python train.py --num_hidden_layers=13 --hidden_size=384 --n_experts=40 --experts_per_token=2 --d_expert=160 --d_shared_expert=128 --hidden_act="clamped_swiglu" --moe_layers=[1, 2, 3, 4, 5, 6, 7, 8, 9, 10, 11, 12] --n_empty_slots=5 --router_score="softmax" --normalize_top_k=true --routed_scale=1.41 --balance_loss=0.000573 --balance_bias=true --shared_expert_gate=true --init_std_router=0.011 --lr_router=0.0015 --num_attention_heads=3 --num_key_value_heads=1 --head_dim=128 --vocab_size=32768 --norm="layernorm" --norm_place="pre" --norm_eps=1e-05 --positions="rope" --rope_theta=26900.0 --rope_fraction=0.25 --qk_norm=false --attn_scale=0.0884 --tie_word_embeddings=false --parallel_block=false --init="normal" --init_std_qkv=0.0243 --init_std_o=0.00477 --init_std_up=0.0243 --init_std_down=0.00337 --optimizer="muon_variant" --learning_rate=0.00954 --lr_mult_o=2.0 --lr_head=0.00766 --max_grad_norm=0.5 --warmup_steps=200 --schedule="wsd" --decay_fraction=0.659 --decay_shape="linear" --final_lr_fraction=0.0 --batch_tokens=131072 --max_seq_len=1024 --doc_mask=true --train_tokens=1285000000 --max_steps=9804 --dataset="wikipedia_en"
Below are experts of layer 9 (counted from 0) of a mixture-of-experts language model. Rows are named router (the router's row for the expert), gate (a neuron's input weights, with its number), up (a neuron's input weights, with its number) and show model dimensions 0-127. Each number is 500 + 40 x the weight over its row's rms, rounded and kept within 0 to 999. Numbers have three digits each.
After each expert's rows: a language model's description of what the expert responds to. This comes from a sample of Wikipedia text that the model never trained on.

# expert 1
router:488483538515520430529555491512476477522505475482483540554444501506510483540405458589531524491465432570458515472515513469514484502504449522443461446508470492500553528507503447495499468501576446474495453533546513565511564491561530539510529481393544475569511472451495481462411516581498512463543515474424567508503476494483459540517480547483510466514451535449475501491505562495537441573542
gate1:568593482466528418472445483470422487488499489463535475471499436403458494503572519535507523509546484507471445434511427539411543505519537485516474490521449483531510547460461494480541502567550491459602446536463539470483527543553534506513515499507454480531472486461472477538526533560512488498439558462458447535524490501487496547521538572510555548522521474466505569545540486504503505488528
up1:490473561511488487518430475559524553471482579457511514493556522520501476510517511478544468538550514466539440492427445398518486492484531455501472499490449463472505489547524481547531552513462529421596511527475504488442555508547481467515482464511519521475488501489573513523477575473446489552524534438504483552545485487472504468472512443547539512445487484474510487486449490445492516504609
gate2:480489547497494436465549427484517509487534460532487471525494532485474492559555511459566489452571481510469490517512541523504531529577374511478450533574463461499484451552493467535491520474425425548509426539440497502481529501495558494497433596480533543544421479527464618537429536572542519483488541477450496468496485482497461504468510490539532401515473554512455506515459497499416566567433
up2:491547514524473518493514430504529426488490485509527479555524460475540406534510487547499562542448527520486516409504554513470520594519493474456455509494461474508436544438554545515401505522478509459511432472540498563557453459470429468519555490529489484459507528469504455437497448510508554550529532540468540547507548465441506483449527489486499468435470523515485527484531549503493555530496
gate3:491489527462541550542535528492515495484460527520474496515481530501519460521466515537508471533512514547498482499520504483461531499478492557497438467498525462503447480471502468465507453486475479468459531467490440430411543554469516478540525486565566513522466507584595545487427535507501438518499472431504484469436518429509452437481496531480579443510470597490506503450417504469513585480548
up3:520507516588507449497503436498481567478449514463606558548492417454461507519496503529485437478559612448520455536523494456478498501569460503536562542529471560454509512531516488486501458466483503484486495596508462505552484508515490454436552541474413484483563412498560509542511497447501508512512516513502462502561495510511493527532513524486425521517502505515499456538479481458491476506477
gate4:538394447443395471431468514539533536530493507524517494484591506483444459553543483490464465467549458588543449597503526457543435495472475563521471461492472490582520547533557460495518490509574597509483506496416478506578516478461544463513474543514533459469499494458416530431515443533536500449503550495466527416537443465543473503462555546533498486470470447499558496514525531503490478609548
up4:430470461528441481491506467438533488432462479477528536446535562478482538559519425556450516537467473437545549555518527569547558501491536519417462452477504506480504619543548475487528530498476498422460513419498519472433466489483530495530533523537428523581498500469536524544499526556538362519500471499470464526522533554475499455512543447390475590451468447585522499482518541536464515474543
gate5:465525542511443553480523472507509434465508472472501477534520521499460429535543482469496497513487513469499509445534492547526464477627463548531520507573516495360501478469470532587478503454514534552513591505504523551459523475452516474527504546484506511500536516476471489461538494467416473529447553537462539450431556463590519486558511494564507454487500465507454507461505517576485481548469
up5:477443481524529476497455560472445468466469471450511514432509414450486547507514492544510502496528463437521418486461572543529467486526515578496498520448471528529517555488551490482491493493476463480470519518554525488463506538504511536475578449553472478589415461543521465460524588507521505458467470463481482558447491516502456621524512498559505499512529536505420538507457471487504512529475
gate6:460539446502522566517493547519561471439495539475495436557538531585539470470559407394549436524481427463575475545516540518467480511524455516451480476496464523504567444571472566520558548525474443479511497570526482538444431478482512506418494511469510571404478468484489513457513437460454532529580503492524563522460420456440483559518464499569507511459436524490475472460447486489466496548511
up6:521558544446533444465489531546434476467511523466521450492587468521501484590508533492513505509513465493476483473476464550476494539556524532549529460398464360541445484487477500500472535499512524571501482520443502470506497528547418515540524479497412557497387457536494468463508485517476571561491474475523498516510523563551472486506576461466478520463483582419468613546429521487513455509493
gate7:506549537550549434498544531461569569427588520497456528522460545479529415502542513580437537502423478496459527512596446510493461577509480453494486479500471541470594548487504582451504462475501642507538551530500419526506531532536470493472475518569529492516503518542463480453446442525512435485532480533465509491461465567529549515428511490498500475519477520428557494446530518575523481498461
up7:432577588546450530519465438464503491545460502507432494489555454501461479446539500467575510497493456471472540495485537410513487499477493459518409491483505581489531498398489441565499475437436464531524601429488489577421485535530546547512470489490431505506476516516583471403517501525503478490449431432471530582506476557558512476531479494556516471502476483476501486532533525504442506476452
gate8:463489474452550504462508569512473544491483517553451582497515526532494417498539441500475512496486524486530472520481501576506448458507512553493456446450478526545522477563491460529521581540547465528469507540506521445499509517550449471566441529581482546465559568462576461462526546462570478498517532494503515490528444493478479465543474558524482461542414561530474532491442532401512454546539
up8:515539469497524515540521452474454566457518507491433493523551524513528559504496487434510529550466463511517538519467441459525585425473467541503495467491543538525459474513537529512542483510504508416444493491469486500432532477593519467469501519508557476535460564490522517505464538470520386475492557578491471431462539556527494495456470457554452466529527531506516480432561531485478491478531
What it handles: Proper name endings. Proper nouns and their last word pieces in names of places, institutions and people, such as York, Dublin, University, Poole.

# expert 6
router:504508493494520487499494509481559467526470485528422450561444506515511519535475417534506524618554506509481505555510428487547478420501458521429513495440416452474527500520572477489493432507487418524510496462505556565525530496513533490438496476476549451529507540491536480477506492547500534490540502473534526482449460489534448464522445497391507494464523509518564481476475567488492497486436
gate0:446524519480517471476465571526529448500540486517500515486513547520497487535574410525452542448552394473471414501481522579536489544407516487412505521543504469490534516498499519487460544544505563481473431508497508474482512545525461585507512479472511460499464526527508490493539497479479497439444519424407436474517568470566553538484457490463501453486558470476444436463523473443480413552476
up0:450453472485574494494513505517511569488428511465468563432521523453521511471439491473488481525540490546455466468524461517535435521510502528548512501481433519472488470534532450565567481514511474457553541510395443506579539515549570455503512496552509532494496467464486507478501515524548564512460420430548526495482450521430463475538504485482569458507528451500534488457399551566559510586563
gate1:495469552480473474554491434543484503546469471525564537517461466542463495479496517506534452530536517516462539515534548446556432510530586485472521451470513439510524488545526537442500506431480495440464468526554455474547520508509548507483492475489515540526528547507501487443480477497523450488505514509497486478476463515480530463518575562592571433496451483483439550532411519425542555480458
up1:515427432431467485526471457511545434534441547501439472437475554551501539540491506478475538498549498562583530487477469435500485474472449558526460462516486446546471479463491448550454522460540534570429483558502540423505483456486533459528516515522454484558556499466521551558479504527585500509489510543441491477473447450482491515495449482513529467503507434573474536539531507559558518471452
gate2:468484493570558447518556536485490436488490437447585569452544472455390488515494428479525460520499450500553455444482497475457520506519476420576532479574498492415555459499560506534497489529493514559505547492470498510489431509514495490464426495543447503545464494439498429421476514582487534503529465478525473524472546507559499460475465547437554525475513570525443514521518496440518448525518
up2:513466441452520481447452517520490577533496480482434552481525506580494483533558520537466521501460536483522438485553540518577496511481471478489479508424465481498483470460481515461494552424491456492461488425498522478506623470509465537484482440529541504447468509530500516532447491526541487549493464409528536475552478501505477426484550438553464462552548495523523531518571488496511475425459
gate3:455538514464498458576489516443516502515482440512431448570515493515445446452493539487478501511421583465472514504525434492455477545532503524501527543456501492545541492560570498528515468501467520499546548533489588508512487496496451476512530504493511471491461525447454520519442475526447445515511408559472501486525501475560555508509477495483517531518489492537461555437511603495500522537496
up3:489486546422516512500562521491541509566509534519435490513508386577516508510553469500470470407463501498449512476464520579493477440559517515477534507465451479514493464422492509470558445490453507520512522469481558503532434520469516452514500468453565527430492484419488539474530581503533543484570569430393503555596449513534507451526597536475409559455528534391435506557495539485518486488550
gate4:547446433535583561543584582453447483517512532554505450585472539507475506521449499531512463510480513491503549502501496453471526451504488545465496544549487493467524507563457448499524523447501419487539511508506522566507439559543551523494505504490529459540435439505518469469479486476561482443443468398527468479460499503446495494604519485546495422538447537477467592462477439519461521561458
up4:503484573542480474488432516557464499512543488507516468507534489452526472534482453490478486509504476513462538454434514524550478451510519562518528494475500481503533523507534546463530533497451483496472512566511527574532533453490437477509455413544496486476549476480477479537532418528494437433489506533453494531470572476519565460499517506506527437568485463466553556541456567568498488498472
gate5:523438471514562427475493436524531507524491458539458502580510497612483499468502494497479510518437526571533426516485460519479575475464534475514505457425418511481577476504505462514475503575510468507520521414527497523530525490497525503556525514525515518455543446484512486522555522557549533415452471567501592464483558548485473357572478493432526458566431530480471497453539494503508446500442
up5:482610539521531440498447387484481547485507455528535461586504492513469523508548520475573436562495548483499517498558504481466438495504460399507453463485531505421553493484480586554572475520500476524463525534508498495521516510530485494503524455448443485486413517463430481568588523531459568514457495486513564513493455411424494496440451494497485520553488588507487500515505485530550520538537
gate6:496479468533578529466508460516526528520523417521504507548524497492479514592454475530553506508497545537472528421483485483510570473492544477506500456500450515536532505558507500511486482467439539515556543407485546488479482501509471507464506529449453498537540505469444475508482520455437488412529527550467541465490490486487474480499499498511494517537527421503553470503481536466520516481431
up6:523517498520460555489476471496553460498521483510521535489562481458552482479493515441407497516618529538436475524534467521466493489502488510397456460564469489412519525506460518480540493531587443489542486525464448531491472540425553574513538501546508458596478512542570394526452561437527499486552490509475456533534489512544548500532526454479479484531512546514498461482445488471508485523517
gate7:474477499486527537504519544539591528512482506540464478521613531518502396458512496487529476495478484542559528564503482477478471420484491475625505506481422502505547500580479495446537539504564510520468505490460542531535490531517525484445479502578502475427487543503530537518526506534570454534475467497463483502448567389424484512482451503468456512455513506472511464498498488485484437468452
up7:492572508462530478484509455483507469466483508496505481605462472512437517517479511494509517513415586401429501492478511474497599502475525528493471547535563545472507470498469506492516499536594492451443540464465483519525502475507509459492496455502552488495491511530455578496497491460474495477477447534501478520495531479557451505498470468516498473486490452516498550401541494528612535520526
What it handles: Institution name words. Capitalized words inside proper names of universities, counties, sports events and places, often before table pipes, such as University, Open, Racing.

# expert 10
router:438492505504505449524526507548470487559503520436550469542475451471438447496467536461475481563430530543487441461527473461505532544467550497445506516596557532490506516514382527491501472433484558608505505583467453496453493552442503563551490473527452507554467474506489465500543460571547489488458524486579524546539485541507504508490491499533452541484463516464467511562529501531532520538499
gate0:410459525548513559487561484525520497548516500568545505447486542565475457499463520458545489492471488545484526547502531455527388439499422495555460438457521492473489586449485498426498512549520577491559489503591528452473507466447483534529509534547489543466527528468465475480492506430502479517495497459546457475431456488453533530471457472494514450462439506545500424524591537518452537489489
up0:504514525582522469465490450439478506504469418510471496497491539529504561550568478548489440553471482528497441531519417508395455502457506516460502508469548531499544550479483492407477558506509401475527529480488519502448506496457468583506510464546531531527489447506433505446461552529558438550449519499485521509445452462515466480551419582487539509512506516507489540503480538568539486548499
gate1:404433486500522460532500498561490502530516542460500501482474474452480496527556518501460489481494522537457449534538453450464562581565534484501569465530462540560558570550458550507482553492509558456446453553511502524421569519493476427553507547555546503474413523492562546586551467516487459527517416501479495485473593473558495423578498519404462503529551511475510512488463524503525492516418
up1:439412494458532407450484523481436508481518599462512546492527484448508495602483455467554465470536478519529467467488440480508515500512551482514538521496479506568510542467482524492523507513470496517479569434475457467517528556478530526475518460482510509460500442541606537497604517561511471475478571438483555435505452558545526587400480480437546446507560475491581465525520518442578430472517
gate2:487564407582484417511475512479510437530494493513527401474509562508499477511459464508426480435458495533492519567521487516467493502461524496436447555532497499496538525413506418529489453460527564466523509522495518591507496535544551574502521480517575517467433527487549527477487496511514454395450500489564446582473439520564438529498487500543522448547490420469524539516449567574513518462556
up2:545442584555509538577503537490481423494478370445567554490535473509497468552434460502513491524448497519513478497455533535485510508515484454542539539452549472499476527578481535469525537462529452491498502458544514465480443411490520557462523471526434464551508515556460545519452520550544483593484517550573424440485497512528562503508455483607511518449569484536537492463493520471478523509499
gate3:442404503561562476489479514532458517524553497440535549561506468503567451505474428460488511474464523492544452452540469495548502472516503505543489578560530531490555507544487547497517524506593537487490538532463544535470496498492455479512508463483461512451421515555479480504483420525541457426497505532506461523513513524487502482455511539523458545430443522510598564501514542497466527518519
up3:476455536447481530535484527545482520486518504513492516505500454418439486540480520451513563516513461486511466543517445532569500461425486515484430501480475502454501504526492457453581411527498445521487574411491550437451471490512465469420561487518452482545396450514482523475497491523492466523525524460521559515526532482536474415498557465459518503552442449436582544496538546539470537499500
gate4:530588562541447498495489495441532438483543441515528529467515465423368523582501539511471458463471577522395570470494500464499536441553515447537563487454448597485534495617528527498504606449472490474399471505461449555527540478539525497522524485526556498501443572492544467503473554463493428475468452497403479438498555559512503506487463503524491526478479479495475484523490470509494480447515
up4:480503476511439531556449546487501463516519463512570496564544484512470585590526489417479451500514452496490470499466484454527611464493461488508499489468527536511531545473492491496519489434527479575481508483476468515543519461456446519550468533486488482484486513506517449454557470467524492501479531614488515516441554519529441436393537484504579507497482524580462531493455501502460516551470
gate5:483566564445494496477463545552552504512488455463550483486431517462492474426522508482486427436520574482550537487527488585500529560534532450507533439519403501582454579510519418520517468554447508440546458505497482492422476536498481449556483550476558555483481434534539525449457501490528532480525482416510496563557484488444544504463588496413514577557466520471494543538469520548540490451482
up5:529513515504465483491592538484519497519532473542479489535510552577538511537581493477482523470509537475472537466574550554539461571513456452548503522467489460509483587475485464515456430445485524474467498507504488480487477469394536477476482555471462515519513487550510492501502479547496455496487513473550530535514416511489481519489508471544461521500495575465511481482498540507494520482436
gate6:510548485447537467442490440489435438506491476514540461485509433466498508525469510471521461492491447476544495500512499478458524523435548506583426552495520367554515511529579471489454506399547487491482501514532520504483523528467530486381455508490412535577442515520545530553471450527455534537482451521522517505444467499530448519503559572428489515547516446457424506541463479592498459514513
up6:472417620452582499479559525555423543570509490470478455549496575503500515552439490497505489525507478541472549450516418559516501594460550483497463416541484525501552475495507596382426488442501525487557566555524449445517516505522467591465491478449478413550478583499479490486476463490469474493469496472436544536568458516512436420445499486534520480507484475481451489518429564440504456506562
gate7:472495477478481468545601486477477512532519507532389477426463507541509564523437458523530528428525488499538490433541482511558509486444558521473502537515440444458494502521511532511518503504532521460537462429448508491471475519501525598451468490474449497521485547489494496424541536489487519480464503557558440523483490537461512489554494475557517550516420479497509481503515536483553458537461
up7:535517471486509559565473466455483488542519423508587437455519479515561412492533551558451512516508505548455483493475472589487509481453438455525465541523534510459475561516520393487513568492461542480534485514527596555499527506477488534523528524470483434504465457488444429504463516477378487516566427525478469546460509502492547571461489511490520495488492467499598451522545549495471478533541
What it handles: Modals and infinitive to. Function words in explanatory prose: the infinitive to, modal verbs and not, plus prepositions of, for, by, such as would, can.

# expert 25
router:500492512492564497540511471583531519483497493418482537519519473499524493474418499548557561553524473556375523471509446546503492506519450552496524555572529533521590512494485426494488454498488483465545548593567441562519555460523523527548507508503541454558537450499518522448498492536502429514483484500456511532517541513447460439564524521503485489505491518475513513561454503530523550467523
gate0:535525520536454480490479456508487532504485444501521467456545532534503548528466477549481530526499449538407489462508533467474470524536522526508483522473522559471529564431530527587527536468643474561572566526453420594409531505540413571488499535509568463498522494504484485488494498508438530543527486486444488522477493430538496520470519520528566521509464554503481514592470548454475560549484
up0:522485540499506452491538591533456490503476558478460522499521533510433547542502449596488537503431522529474428511527474516507433494500541508527491552523481517500493480511531498487499441549500487489500493589476569548408529516512483574469481476513503503510510433442504557542523484437534491531515505527484531474509466547461501494493536538503388427530484453496471493508534590526455548555474
gate1:489494497496499537448447456527482520470508459541439507519520480539446463495450555500546519601433487528470509467487463435500587551493541470491498529454486498576539541488455507487493456524481496592518457452485479510539537459511488497470411545507535521532510572484504474487451531467503486516498503553501447566468550516476541447455480513552523548547405525474558538440505460520522496519420
up1:570549513565441423520493494504464571477526557443539506503505477518607513562449509529524546499497544509447470536434514475540465565440506512418444533488538537480534534454541504503497520501507454550433477432443560547460549533504474564533564468546535546471522455414520518442543489616429473464507523423549453542486484547483487542438502509508473472544463504465489509552552521478542476528554
gate2:535489561501466484512513469529483489497517498429499479563566525460583506420550524536478471475521518488470502561477510537508541507515522556541548545528455545415562545532501547486503446486479466509499462507475507500518490494401532463538582466496534422492503458536536463491485385516495578512459495475432518498494509474498500524478478598506442480520518503499533534450473435441491538441442
up2:459468517575505513460449504486516535477452499542480582483557533482478448532415459501516554549417551445560573494462480493457453496496490473503495481511473495561426483455481460452490473463461454508508540443542470465465482514583512558487478536494496540507514532469471544569473552550495482488551513548527424463502500518535499467455498464467512462451560434525434480560535562510430541568521
gate3:536550527468516570505420496519509548476495502495423494461436515484462544451549557568557537548415498477491549462543459504504436448488476488515441528511521556497462533532533463466546459573685481471482518485505503425569543464536562477498455496497536551466431453546516533500537505498510509525533490548459555469578554527521523538468505436452497523520403470467454544523531530398510408509477
up3:451524546629524474483570489493523506500476488583545554563551469517521435531513479514472494462490494447490536531469465518501423481512504517555470461587456474519519481508465468477428480526494482543449489497523478561556401464504513535436512542509523568539584489499514487519447570435534447604512523521498424504525458474443507475495531510513490436519471492509548517462533549459460456498576
gate4:444496489512557454491584533503501513528542543543495532550535465498499569500507503559560571517475575552520461522474478530476531539487465448494490514514460519525484472514518480499443453476481489522471469510500446448484493474530515505479505521495449468463607512446488486497526440519491468531533538564465476497503552586476512491487540509533477546513508486518543470507526532506539476474468
up4:506448526418503479550526471460468413447508424569446488485499520448512419486556461465525430488497523541471497482506506472501521496536482515518495507500544477475506491547427474488499479459513453444472497495493495466487464538429535487519484445500547542446441453468507545518527621495465569553542505470493465478551489433515410517500495494468519543552523508561511517523454486569454514431525
gate5:466530512514512524564532433537469464527549458508471495533434492558538438487528478456502453481493486460502603526506515531501498608512472506532458536579554431484523492492420403551487559450425512524500446482497425559509552504578566572534528496423500542416524499550432496488534511503503491544447491505493484567501481530502499371469509535443568507504591496505477494476427508505444477653512
up5:457460500508546523541554423514551463472537545532443487477399479470482442498504476461530486523509499495541533481540462492526508493578448540448479543457432486420548580528517539530492458514433464415446502525476481539594500453508492469539555466431526545425552505553549518448552458454518448537468535492454511496532519558509520486518492503493540465516565507455455492557478476531479527521508
gate6:420467482486540432542471498504471553492527486471545483555485538484481476478456523517477544477470502536495471458473480448500400511415561463456474443482523478524421492505463492452505427553432506363514472491431486500448461503540499462488578538488502469473483592502490484493566421557439514533535534495472395512532533510492429508448545435526547484498537548398531582458512515501529492578509
up6:463536430478493513529538509474474471530515525479458537439470451500649474454445475411480526544462474528492519554465466528478473527458479539518499491553543560553499503529509544481504494460539564516462503563471508514532555453420554551536565505525526478451559500577467522468490522540555449504512493537495431460550489527551547491536443456458450442508522447553506530523550508386475536463430
gate7:477476503488478526511421458429534531456555498483508497476344483613523528590493567509495519528538520454504497458543554530467512596561536489542523493583523429550496524545590573498534534491398475490514543427463560534539490422490487462497555510547434537485539511443495507524492497515552458581527486507513556503532530517459548506424512493453540510442499505477475472446489541459456519473529
up7:559525527453469507554446463524508564445512526505448474490567553509496501559436558525523497510475529463436542517422539490492466568575396465500501493502486493493500445580433444502506502462436430488481600493492478453562475506548559547546507441490502489542465477497617496541500512516477463488482536507490491566529490499416476447493474511528523463489494541539461521463473481536434483485523
What it handles: Sentence subjects. Pronouns and subject nouns that begin a clause before a verb like was or has, such as he, they, which, it, the film.

# expert 36
router:525543506533553518534507456557516490502473500491427517512497471458524450548451387481548488459572513463552549473501516504481476510514513507472567503412484449458504523427594519538476509482520527562538495447437576480519527533455497524512464522522590542396469565463592488516566587503482499461467505541530502519530468501512462563479526454426428470534559473478512586469539520486467504461461
gate0:471496472465489539516495484512520531482477446510470399474486485470532489568464458598477500445522475499505525509549525499450429459527538476494515480450471476529561533510485528513455526496473498476471476485407561547554538561523449579495457530508468507476480527484534528539418445536525480502537545546486450544571485413551503458423504494472447540514484520477544579446518456521550513535535
up0:549447537510517504469547484492481459460508456536522517472492523546468419541496509434522556449515523478499439500453487527461503519477475443573540436503560543490563533465448523524476459535561493450426454473550483489452519424522546457495430479485478518517572550436552543552482556518451492515492514462527538478467484548521483608479527480524522507489598537497429511581500456488489555430562
gate1:512476464560518463588462510488501495410506574512401469538559451495497503456455557455503515542451468491503516486510508559514461529576454568525414481516533507432499494494557491583458526509516431448492589574514512592454478506474522530478520492462523521539420531494476539549517543568530506515477508498533443489550522445464479487516538515459506450444476497572526560430469481580497521481523
up1:481476525501566446471497481454490515517553543562485480522487476472499537507536488537489455468481621475551495518470524466529490478552417511434559487481505556443421533467480499480437505475563522486454474491488464558450480501466513433494535505451521503499428493473493474464574529452538492455548525490466451509499558453481543513487452494556479489465517480490493532532479490515515476500540
gate2:480464530524527574545546495562471464556462444406470535455485462499478546460534517473523511499468525510520552540575467545533469482497482505542534443516491524551491518476521491493449517461482613555541487542564531510497539537436556423560506524470491490469514518462511484516492535564554452493514489531530465500483414509516396504466493470528408545584501497570554456516502561499444483494517
up2:473442467447522516477518521444498468474473474498525483524565543461515526497507458528460448561486577492420500608483454561490536528558516523524509519488514488553521585567541481492494479501475543557518468443494491503448506556470529437517530465482519551526515495528457509494438541536497502528466471482568527543495469444501414599486527485430533470446502497492529478561497558551550519459488
gate3:462526422513500556516478535517465477492450464522487522504493527527465534460468505544500485533502480541522483481510417492501505461482517459467547459533449525502504530423394491560427530441458529488480501500485427567529503489478527512488518555516539485438518544484535526494435535500519543480471497473475557483569538406530512500480468536579460497511550453522470497421518476539521496511492
up3:487542465515573468471456452513458539504501491523441491474494494467514458465482582499544493480495499477510478508560462513475505547544469486473503470504460559428502430515501510524514489529493521508492524489481511526502583515486499585444576476414427532483496554510481521511449432443456475528412478472550540431574485552485459534447507559527480464522436495536439496564545508457464485477521
gate4:482481525509534492525545492459477486457491455487567444546425454542443507418450580580546518451476507366467447455499509564528450520496389513467510469459464540467445455544494565450505552556437580450554541590484511485465476562479535534491507542531482440497508591497517536507493489468525522455466516503477472510519518536476497439461563543473480545527483497581516562464558471549496531513397
up4:474437516530513538436499548513518438513474473539496543505513529508588583521542499524442475533493498529507529525519438530432519542502505500487467477552385576490565524516525548600469432420493472528521574559485513490487483519485476566483474474509503457512480444496503516487630480508487522535454538507502484592543453447462550493469422529476513486432445485455526547507517460480474487536488
gate5:461535498496493540530551528517519470524418536451417540549503508506506486500520508482485498442441541587499541468493511527500596563490503430483489517532435478454483503525528546469516492504486463539425474517510433473517515501513548480545473418547521556531415482489528521498512361536549535521479524485539521484473548553517489514533596438461536517509559535439496487483547487521519478468458
up5:527522468524382473598442459476482533481510434495549467485492505519561543534503530585457482561474525449516508540500484512426516430587500450525483457528436508546518553503531402503505548428540455501538473515427510498461442447434453477437504506486508536523471488538465530528459471492499513487485495551474466574435514448521504559503478496515434471554475550538523566484483432526531517481498
gate6:487535471480533482487536446503536502469528473462514602528466467518472447513473538632542436514481425559467509512517392509510505512520506438510468465501475429482556451474520469473536538499517451522550485568525496501540532506467457442438522494573554522488488506494510527510463517512440486525502540525474452457464508546420516523442484520486472532522498562549441466501451513508490550420516
up6:575506507471462516560537442505502485483514507520527508483531475487515438512459519515554563512550472475442462523513516530537551456466440519489458498565492518545481517508510446508494480522500462573459420397514464469465480605481518450447449505528459502547460429490483476587483520492521531516443476509460501476550535433512483436462533477521568425452513533452529487482461493399551517540496
gate7:475471566471487533539450536566409483523450505457574521504571500498540461453495473503505472465488533480499566507390496536547515538486490482486490537470454450499581545456476507487539492513506542474537481430462474434514542471474505486504506542564469511436496428465549543502503465491502485468508475508538511555536443538461483620445505492467573514525538513524531551486496498483579505500430
up7:407535438507473471521519564478490454469469465522531510536471518512489444579466529554548506559557536460601487495502552509534466417455580521427518456452534530476521537522581461466451574560475558465519525494490532495504473532553480473515557516487511507551459488522512488530559671513526519537481498520489450529451530463433522493469523485578495548546520511455484540487531456440500519507597
What it handles: Personal names in lists. First names, and some surnames, of people in tables, rosters and credit lists, such as Steve, David, Anthony, Ben, Butler.

# expert 27
router:485484458512498514497523473487518537502568448482472468513480423486460415515489499501465561531504501459497528438455426436525502513512490572501539535508477482466447455466480520448461499473415504550437528504513483505474465545499477513517494561488414468515500526478499532529487491464548538489497436521488577535519465530537500585452504499490498494512456400484474530539417563485543501572507
gate0:509560504532534450480471504527500546401574501473507542476501520539496546531524545474544461591472508520554504495496458508559507442506480502421545519382472579495467514524491467471526488478547455522574519504499501508534426540480429498507528479439467465507477550507501537530453524463472430536491551480543527481460455517480490600479491451509570517516440486476489501476509448454460445512490
up0:485529458468520509537546495537455478509467510555468484456477512577560469588479547494431484547503506562484517518504549482485557504498448504520557439528491505571453441471521508517497560467510391495510569529450489472469543503498536471571581535439510507445497537496505521538497481522562459517553489486533477505564489499501460557565483463509461455538513501542507584469527459479435466422507
gate1:544525400611511451454370515495569512537503500538479478434513544457531506474468471486537509475475530510583508457477481453590488521489529518460525470448525423531479481486534536460479459549565466505477481507483464473584478419524490501536473525460478437425540536569483500496514561503412480517526506461511516494488507492506517496494473556500463572510452482490402516480520577487546455537457
up1:454494539515487449498532567549440463470526504515551579566513515464516535429518509532526516493507500460536513440530434508516500456435557548479566542474419550509492468547469536553449488490533468455515581507559463479526447473506444441477472526490484501530492599544514504532517447523454461476442544511482488532481439467460459538489537521518555502495499486519525586499474550401407521511558
gate2:526506507466448522535420413456427440542514471532465547506495498507494486532470501525555521484472435506517443476505522450558551401562508487482547497504468509495537492443449529518491512505542463465464584549438535533557496507562550489502474474465471465525404458513530502462580502451435533465507518511565478424506504525444570475485524422520494563475436520473489544609448474466518450525529
up2:540484595537400493526492490553491465469556478505422531487524487500479494528501441419480550495478500563491553509514525423520440481517539579458494532470520498553452528492440496452413444527504524480518513546490542457527464443568534554434476490556534452427525494515464451499434509510620486460537537527506483522576414489450518486483490550474459501483468474542499456545495522481501455536519
gate3:464526438476472530504425510475454522525531529592476480539495500464527449501488469575549399462573521518505494548474454497492568517479409437485506543495444496504492517552514502411522529574499522518409430496473546574523501477455453462490502594481451494507505421547531510472537505602480527482557505504559506529485529468460528482454455424557489589576519553554592492497536511544538544520607
up3:506500531463562457471510478511480540599524472534478460531499455497525532519481500596464441472517550513559516456490454461470518530541452512530554463556496458527447492489519506458434485530468464500545480530431404528506509395479465467443482465476545521547471512517525453521521500535469455483535478477450525513442551441441504513430470423501433459565577540540512510514515462498524529546493
gate4:550512477469457492547496506465540521473531446437480516471523506488506550587483494578444478517558507535502572516512490515522585566511589470550576508537433475537568507474527481485528473451480490509476552557500515490459474545499497486547480432528541479570522439508488527457468490547575495554464446531554426500553436493505486527554532483419466523538508464511592497490480529520495472506532
up4:424466568535504478568499559557505478444495450465529459570551466517474515458484538498500465490550440554496441493533475501519458549494458406466502519474480475567481491483534447520581496481496494510547449517498492497476537577481517511462535542465523499565518555412485540458521449482479490492522493482484503512520535572447542545487495509446472512504496534613458470507433526526516546567517
gate5:510545501444462521478479508475465513518478466519443505536509438474467525475524485449515550517393538521545547518522411490480490478491547437493501642445424470518527536548478532498525489530428517511446559499467490494441489515515517419477494575478532548528478521531535523496480495491501502466496474460477477511536523517498515562416560454489470578480506459480527522494552507490454462569512
up5:511447506548500434571539497496555503508495446531551556523449464576516524530501540482469529496470502484431440430500532534593474553480522463487575502411544503476590445406469512514450554532553490514474554477518487554550509516472455434520468442452475512539485448433403492579533530396496468481489417437490479441410518452507469480495479518492531509508461453471549508485529509479515444493492
gate6:511533542488472508500453535501524481457473404562461515530465465479530511468460523476505539495486527525468585512485549541488410473466521489512467516462466471448477474494476586482507495522486539382507494472490484522562530502526576508476498515534509508532480467526506525558541550480427449541548512344526573424506444535514475538513410475560568522514507548463510519506446545457554472502453
up6:451462570527508423573515422469450509511512516576443468378467490473454478502551501517461571577430524433493425514521444473426534437546452452532460544483520525508434531514501477479527560536447581449566566501474594490440575475543497542504438468485501494451509513519560519479487474495478547539502473469517540515474542474439480526461467524493537505468454480542478483497508465512515481549541
gate7:470525484479525432525471573425608530545525460490513482416532488517570525519547451479525515545463506494522518475501497515504471490538463455555404428454485559473477511465496458479543494533478445472534532489516582443552540485542468539455465506493503465446515433542487519563507393438437516498476511467541516462469519518624462445401497497556427465529464496520573537508501569583518515460599
up7:512408527520550521481461509538453518500467532507450506548490485476466473517545542541486518449478467487505566426493447466590533439488508533497484485484490497528518490519488476519479503482548455451516512489491495492477506489498537492488493538477444382532483476470483495502352549497472420558492519458463570591524488522483464503524569487477502447439447445575526525485534542547525484486473
What it handles: Prepositions. Prepositions opening phrases or sentences, such as in, of, at, from, After, During, until, often before "the".